Below are experts of layer 3 (counted from 0) of a mixture-of-experts language model. Rows are named router (the router's row for the expert) and show model dimensions 0-191. Each number is 128 + 32 x the weight over its row's rms, rounded and kept within 0 to 255. Numbers have three digits each.
After each expert's rows: a language model's description of what the expert responds to. This comes from a sample of Wikipedia text that the model never trained on.

# expert 29
router:136119089139124168086196100168123139093144168174082143142121095102146045137122154118144102168159150091132148113119183148197139070140146179132100169141151165122096144096096107084118119122114145118045115148145102093149131197167109124121129135164157143159127103153121101147144142079112079167099115128119085123086145156146148078145153128067146111119122145123037191163170172150158152158182211122111093139164159074123094154076181096134116086103149096174112108110074159144143110130094130125125108159129123137107081167079142106140058131169200127119135204151131143119120156099174152144
It responds to: Preposition of, suffix pieces

# expert 40
router:125148129061120103142099127135136097170118069108107126086116129184113182137144147118071148138134109171157130084068175060120134100107166162102083110094084187156130119169141149121121066089110121073177133111106089157048134162138130154121136152132162159112114168166115150181129138125182109175098136118117124096176097148133082151106108173191120087115167105051093120088179087143109159071101125085186143078162153109171114082149136165091130139099129103116192156097091089150129128138158154091094088170120138124101135098096119129132147128074133067087130092035099168133120132163129122141
It responds to: Determiners after prepositions

# expert 15
router:109161120180106127159097113148127092107179196102097163157143134129107156097114069118093163126078097140184089117143155134165169092127083203177087144083128048119188108106088123108076135146145166098071106149176153136170178058125146091090148099127117176077153073164103154119125136104135156122111104183085178162123074144133156120116120087132117111098204112132149084133177116125089093130162097113103174136164147171121081129130160168090142112125100111116107073134160119107156138159099099150052140124128095133102173094140133183098169182077177142092152158111094098130121105142116144104
It responds to: Word-ending suffixes, institutions

# expert 30
router:120151185093117112119190128109107107088157122146101060092115088093222125112148114133096083177185164125124174131171094080092154146177101113106150155121145119111178111169132165181146156124080136151171155158112174050136142150100119101096198099177143164128145114112144120057137127158087107144150144118116162188126175144166130091122111127169136154168116146114125071147127145090124154176164147159163124067108099073157178103155126098131166096126187125168158080129058081122169076122163190097150095121105137122126151117099130103181124102140140156118122178178135129161139126111139194102
It responds to: Mid-word op/ur/lo pieces

# expert 22
router:125101164096131121170116112163104147107102116140123040148086122106156133109111125161097137179135116126095119194158105164132062090138141124159142129076126241130129127087155096178132123123170103149143115083147146134075128145130061165151059108198102194140133118137139082156130121107096139140089082168149069108082104136047088106134149180107124124084118136139188078094109151114150099141154172074084157158146114100115121175098097150138120115083177180141124175131172108077103134115064126116092182120160124135153129086137109142102131131129109166081073077086153131129150153085128086150
It responds to: Greek-Latin stems ic/ph

# expert 24
router:147117127142153065161160143115127137115129176140142149152073084100099110110097189168129124109164155107102176116071157126140159183152136126113144135170112141064142119134176159103154126125111132138176140083128142139083100132123196139133107087073098118146142148057084151117124116069197087128124184111101133087104113117128174138070116139089135131144132148203155098105137136119145060167147187107085111163125100141153148127163154134108047200131137089098125181113190112100095207077144180149188118143165142110102087154159125077142150116162123155160086188130139183122136133152133106193
It responds to: I/j word pieces

# expert 13
router:170149146167117139093107083165105120132114140095093138145111093095152151145147159125117171148029110103165112155103104149128203172181129094147131107115086143167121141153163084112154121063160104160180104137150111099183094118100048116120128137117177128124141158061136113113108156107082143121127094088185070095177063114132149158083092093116123100108102155088127135182098140193104131129137143146057105124075111158073103114057112168150092180115150146196107136153101097088119108094117128124066068093134129113062110086129129199101155168116156155132118163138093149123113154122134156145
It responds to: Political and name prefixes

# expert 55
router:125130122118168144098079117144110107107159113095130148088131119128070151075151151110170116157096173105071194098160100141099117131085122164167149112147075121162138200149231139168149120146128153140180121103174120108152106136096128063088152112107102133132082157163120135109101101145121154160176153151151174143146122109147137131115108064102122143134098191164184200115085099164147166130126188143117135121069095090151074147153053105112139133133102155153172173146072151042135108165191120181172126113112156119160147150155131131112150078147095108083064185101093098140113107119157115146
It responds to: C, g, v syllable pieces

# expert 58
router:141123117082137153163180079165078164126108149145114085154093187130186077126125158176117129159120149102058128054101075185131126100123144151081100138122182178140150094116151121059154121126146129122119114115182123104099163163062120143104168146103152104072101173142111120124160068086150169157159074172156102129142103102133103118166110094140166156081133142113097112093116209145087095109115086123187097113179104070181147134133152115127170098097135130091154119106095131146123100155102062161091162136167189185094126092141119107174144103137115117137071135147142122148122163177163159063
It responds to: Article the / The

# expert 14
router:050164087109108116100180098101132134198124130098113122136115165090123192119071119123083117144140096155098089082090086130148124126135206117091137141101117173144090192162089107135101114139154112134141127144119162135119156109117103114138164135122148134145136125146157068134123109095128150157088115138133143093129143189144196141163124096175106083100092120096069193116173064126116139105150114097135140101040127105144131160073139139054063133190074107135153124138172036154115149098093160091139091117130116145069134133157062192116163157098099112135135156140076188098126134127136099082
It responds to: Capitalized word starts

# expert 56
router:052131150147068077129156174037162116123151146140143104126146182097034190141169147154167084120193138130196086092115186091095138132154165112088139136096099076206151142174113102090124093102099113113110144087119161124188040144120128126152086133126136098094128074102119107125094140090174080098117100176161167109133128100096140158133131112070138116160134129140136145090185121150118105183127124119146161172172161139125090172130115084158161110116068127152116099135158125181117114192142124119098145092126137141105144152102101184137161120098106113149166118119102069112129141080128151140
It responds to: Content word stems

# expert 31
router:142162160111152103148132117168108150099068101178110136116136119114153108124127181189193170143093117103134155139121138158106111200109177082142096124107146147171088136111152113147102134113101130162101167157156101151131141107158101114102163135073159141143080185143168165126122166131084047217140163115127121154123111123114110100147127185125106141211102168121096117113125113135167103171197172184123135163127123148146105167153162084147171118146164149121107072103068133053160190115086133188159117191076151137117093182148180132138148164147161130123183148103149050102140107090135156132
It responds to: K and u pieces

# expert 60
router:143157077091109089145113141133171110223143189109126136149116153123089155168111145153113124123074140153123079127113117123118118071173093100144112194110107184118070168121154147131095117156154064110107096100104166078123158175148150126078124106128137119083171197155122118102162093124180209201168151128105131134143128160137161136145131094160146113104110111109126130167092073077124125059162140096098126170104117097178160079146126165066153097149071127107186100084132093103171098099095126139096109147104121128092205173136081149144147098054142080132162133141172116088115130132128095115
It responds to: Capital name openings

# expert 5
router:087152172160178141177184094114109123108146065095124117129173116117113105107119162097152130162150110109154105063133144099164075188163120134143078144184126131118141168152196098165116097164113113168105082122120113179103110155112209135112135193119182100068124089116128133075169133107112073126172116120092129104131127164115123108170141048136175100157138148122114107145110146128163157140105039134123118091147091137120096185169174149089159164106102125042151086070151119177104082136167154178113102097139108109141114198140135131097137107116149159074086153193152145103121103132138137160
It responds to: Word-ending suffix pieces

# expert 52
router:110063155112094139136161119134087156127120177178081160098120156126158108129138081116142155127130135077090127114150224136094153041138077096133148154140172110167113131146085122119185095109219137122155106134147115112157084049133092117079147150065136158135099151095088154130106122107116099118114162087131132129185165140094082099129077074117158132096148143144118099186107148100079073131101220171129136157085199150133165166179151096108139122072130108135127152173128133149143149044169168149127118123127158085104090154099145085129148127115121126134144120087154111156111160114095186102
It responds to: Syllables ar and ly

# expert 57
router:200137089152115106132116117066119149096102142120133164141124074129108139128169141135193111100080132128083124127118195106149101091036103153113127078109144049083098120099100090160119126160148095146151165169106139132105172180122103161101136174119111101100164104103111156155142076136134178143136139077146151129145172104150094112110143124120123100149124128150150105172083094112111111157133106107135130148186195069124171113131124111157169165133183153187058135119057135146108180141120163045152102089121100109135172103057126185102119122120191167090100121084170094137163102124144056120
It responds to: Or and p pieces

# expert 0
router:107107152116127079107223099188104120099111080157189178098123140163126065117173162144170072097075151094114136138162193126135082186145094050091109119151082126127136069070109185134172082121174100138110130158118159116146115146137127130110115124145167146120087100131089157171142133134118163204107157132135110067126119086128110090119055108116153150086083150096154121123120114151159105110157108083128087137167078097121134088095128140118100085088138071125109178097136174112120092093127119181127124102183126147125112109077136108098153131147077151151090125173196066127138145080112159114
It responds to: Letter f pieces

# expert 33
router:153169124078142090096145154164160128105106121163151106119104136158064190079129135111157082071113118207140170171139100117160109155106124144163152136182141119071134162143122118111122144134088140177101130106197100137104086146160123097114139100137160154168109149208122082136149132137080127165128130163113170109115147125168195097117155121048140065071218082194205160132110152171143170148114096066120095140106082113140152108166129188098182158134150093137105154119102097110135094153096122119136157146136130151122088124097158115158079103171081130128182143162181119128121100140117183144
It responds to: Preposition in

# expert 42
router:140105212127132203148149131106085148070117142074174074145215108139118104169115161091108128153179106133118126129140154118131106164046145097159108140090178114156139146114114181141102096105131150146196122126137137163150172110121128143120145104157150104078101090141110069150154128190132130150117080180104157113146118113145124187131103125136128113177163115121148076156134159140111136139123147128121105127103079104122090076092022134140029150143117104087059115126193166170167101116152124136169139117137135111184169059129146140129162118125137129132116100132105103146112219149073133155
It responds to: Mid-word il/ver/am pieces

# expert 10
router:093096151085129127091115105067143170093153120060160147112110106108189113060127148114095175182100181129144187105136105127050170130139111129132168169114080140121104141116118047121093180129166125167159148149152157126140115112124139130172069091082113068116140107082118136116136118148109151118067096196161143115136107120197087170126104080105117107137165143090134090095113152082098112106161148159132111214112119122134159129143142151179101095179114178142108085110097139156143123158107105152123102142190128093105125186059121124135143140105182085150111156149147150063151136099112069055
It responds to: Capital letter pieces

# expert 18
router:117120144134167129162161119053160138130129115135162143141069168157138128110108136134126152182109115121121146154138135134138117106164101189099133151207180112148077156167142148161141104114156126117184131097094183125187130110161019134131092125160159154142161137156061121113160164139122077122111111066152112177098195137124119139173070087072133111215120129140085153106095155193143115103118189104135144110132130161113075095088181127135118146084136108135142154120147095073140080114137113153073123181104095172162087075092106114106114143160113130099092106104170211104107092112093098150
It responds to: Er suffix, compass words

# expert 11
router:142086123153110094062150141073105115124111194131033145088138092086155099115159174167104143154135099175089156123163115154111124135165178181099082153186178192147115092073111136159157134085152112124141133104153112158141074087143168138082152148116109122172153102099118178115080105200160132140130211140134151080145146141133153096120129107160120175106106143127150091178137179155157095133120070109146162131150085128137149180121112114095153087136177167147161127169098144151102052172097136138142160105125153141162118086132133126080156163142108151151095058140168199177160146172123145140
It responds to: T and ma/vi/tra pieces

# expert 54
router:174139113111182113128083145174096124139163090085176095117126169106160235146102139144062130169125094117111149137141143101132179123106106165106153154155122174074176108169131141126081142119170185109150064128139075128120128166104137089112127144109140130166149120133145166181140156086126144148153162173146124144152156140143120094102155158146175111079157152098115132144173104116144122139062106115170160118168162129139079128104084139133172138158070191089224100110141077127115132194164167162125098118087111083186116184082103113111106127133158102154174160133058188128116084102139134177
It responds to: Prepositions after verbs

# expert 7
router:151170114169125114118100108166147177097112086124091144095148134091117111102157110129191079070161125107121135154105140173172166137142128218112150112171135152132174053193131099143095160132169124154172149193139153182102136158088108071190118123144123147077115133120111166109098197155123069126137138136090105100116145133141139164092105131175111130151115120100124133103146131116090164096119119124090099058109135160120103056111107151180118131130132103197132156141229116154196121119145126138170132152160105182096174088098156084172156165166128161118119179138156068103120069165155125141
It responds to: Mid-word suffix pieces

# expert 27
router:120160115073101124100108107159160175142089166105106184139122157126128123207147193139097108104183137121088099145078121130111118083111164101106114113160215105138111119142073056131137186112128107126062135107143060152094125149127136117164140160077165161211124146078117169150145046119130097185147069078097110149136116118148139153172109141120114144111134166181132155182089150152106157113112102064096111154128158110135122135144100102145135078079154141087115147122170109146117110100165120080070157149112109153109148160078192145053106167127168146165121088124168093148177102145150119152
It responds to: At and word pieces

# expert 51
router:132150097161086146109082100112120155121162154159115116123184157176134098066126050110150145175049122110175140143175098140103074126078133076185142105115188110168123139139121116112115113116127095125094189078108092093107091136157145139165135112137155125136119114104160084069124102131134160115172101143149159189112126118155126167154145124071161123073076169154160161144103151067125069098151142144148126137174100113160120190144156189189124107164108115038174049117098145092101140171195123111116122120130095087176108105125154171154095120127099144161098126086157171108151087108137144094
It responds to: Mid-word endings, accents

# expert 23
router:087153145135089136105103188137117159117086066125136126149110184064144148143140103112149152183149163121131100132119069095166137095097127093057117130170151099112086120169123195074134137153098108131095117134097055178113133160108085127104175138141171141138189134152097159112190130129077086161106104157129110077089124150129177108079145138095135155174155147146100153135107077075105148057081110100106124115143131133115110102191103115150087173163122151097099141083083096095106131178180127106108139110146093162149142127184114111157126113185084142183150166096081117166195182062114096110
It responds to: Articles, as, by

# expert 28
router:129111100135111136108164130133134043170202104122096209145120105151087095124121057128148149155122110156152142160110172123082116153058093074087130143087087175131177101076146157100134187144080085164089077105075149142116091146087117172149142061137123119160155126122160112156124119105172145127127113091116139108130154145106157138116112131171122097155133034152151115175106147123121203136121093149123126117121212184149161101138139156122131094131159180112146132145086136156154195129102166073087129067097115133147104188162145106172140107137116079080089145114126207127107110153106126147
It responds to: Letter s in words

# expert 16
router:148100160111108137164115116198105125076189137171147173089113125115200081143148129137137156099164127134134110113095118122077083068139128118136114130179151118132149155160080101189127158149106084078165104129137138190116127122133122148127118189175054091136134143152170100105177134150117116177107064160147087174103111119114152144122165174114106096197086121103137099142078142138120105152166091185113109147139108147092148078079109113122112105131147103114096116124102197084115139184176103012110144126161101121084150111165071068112155107125111135130203180146086145140165095092145125126
It responds to: Mid-word syllables an/et/ch

# expert 36
router:117121128124107077126202096208144115152172090099167086116120092207135148069155100103137135165135149089127096148146035099130128128106100179155174121147110146167109160100141128119182077123085109137105117141122137162134140082114122123126174117115135134075151178200101092090113134085122108065165074074177131142135155114145110167154161112165141161119117141143136169083151132177197133114051072119151079090090087130100117130107136122134154161136175117095108174176163121147108131097103134098123111133124105145114137051113127127086135130129094139131161060181060084138103144138102093190
It responds to: Le/z pieces, place words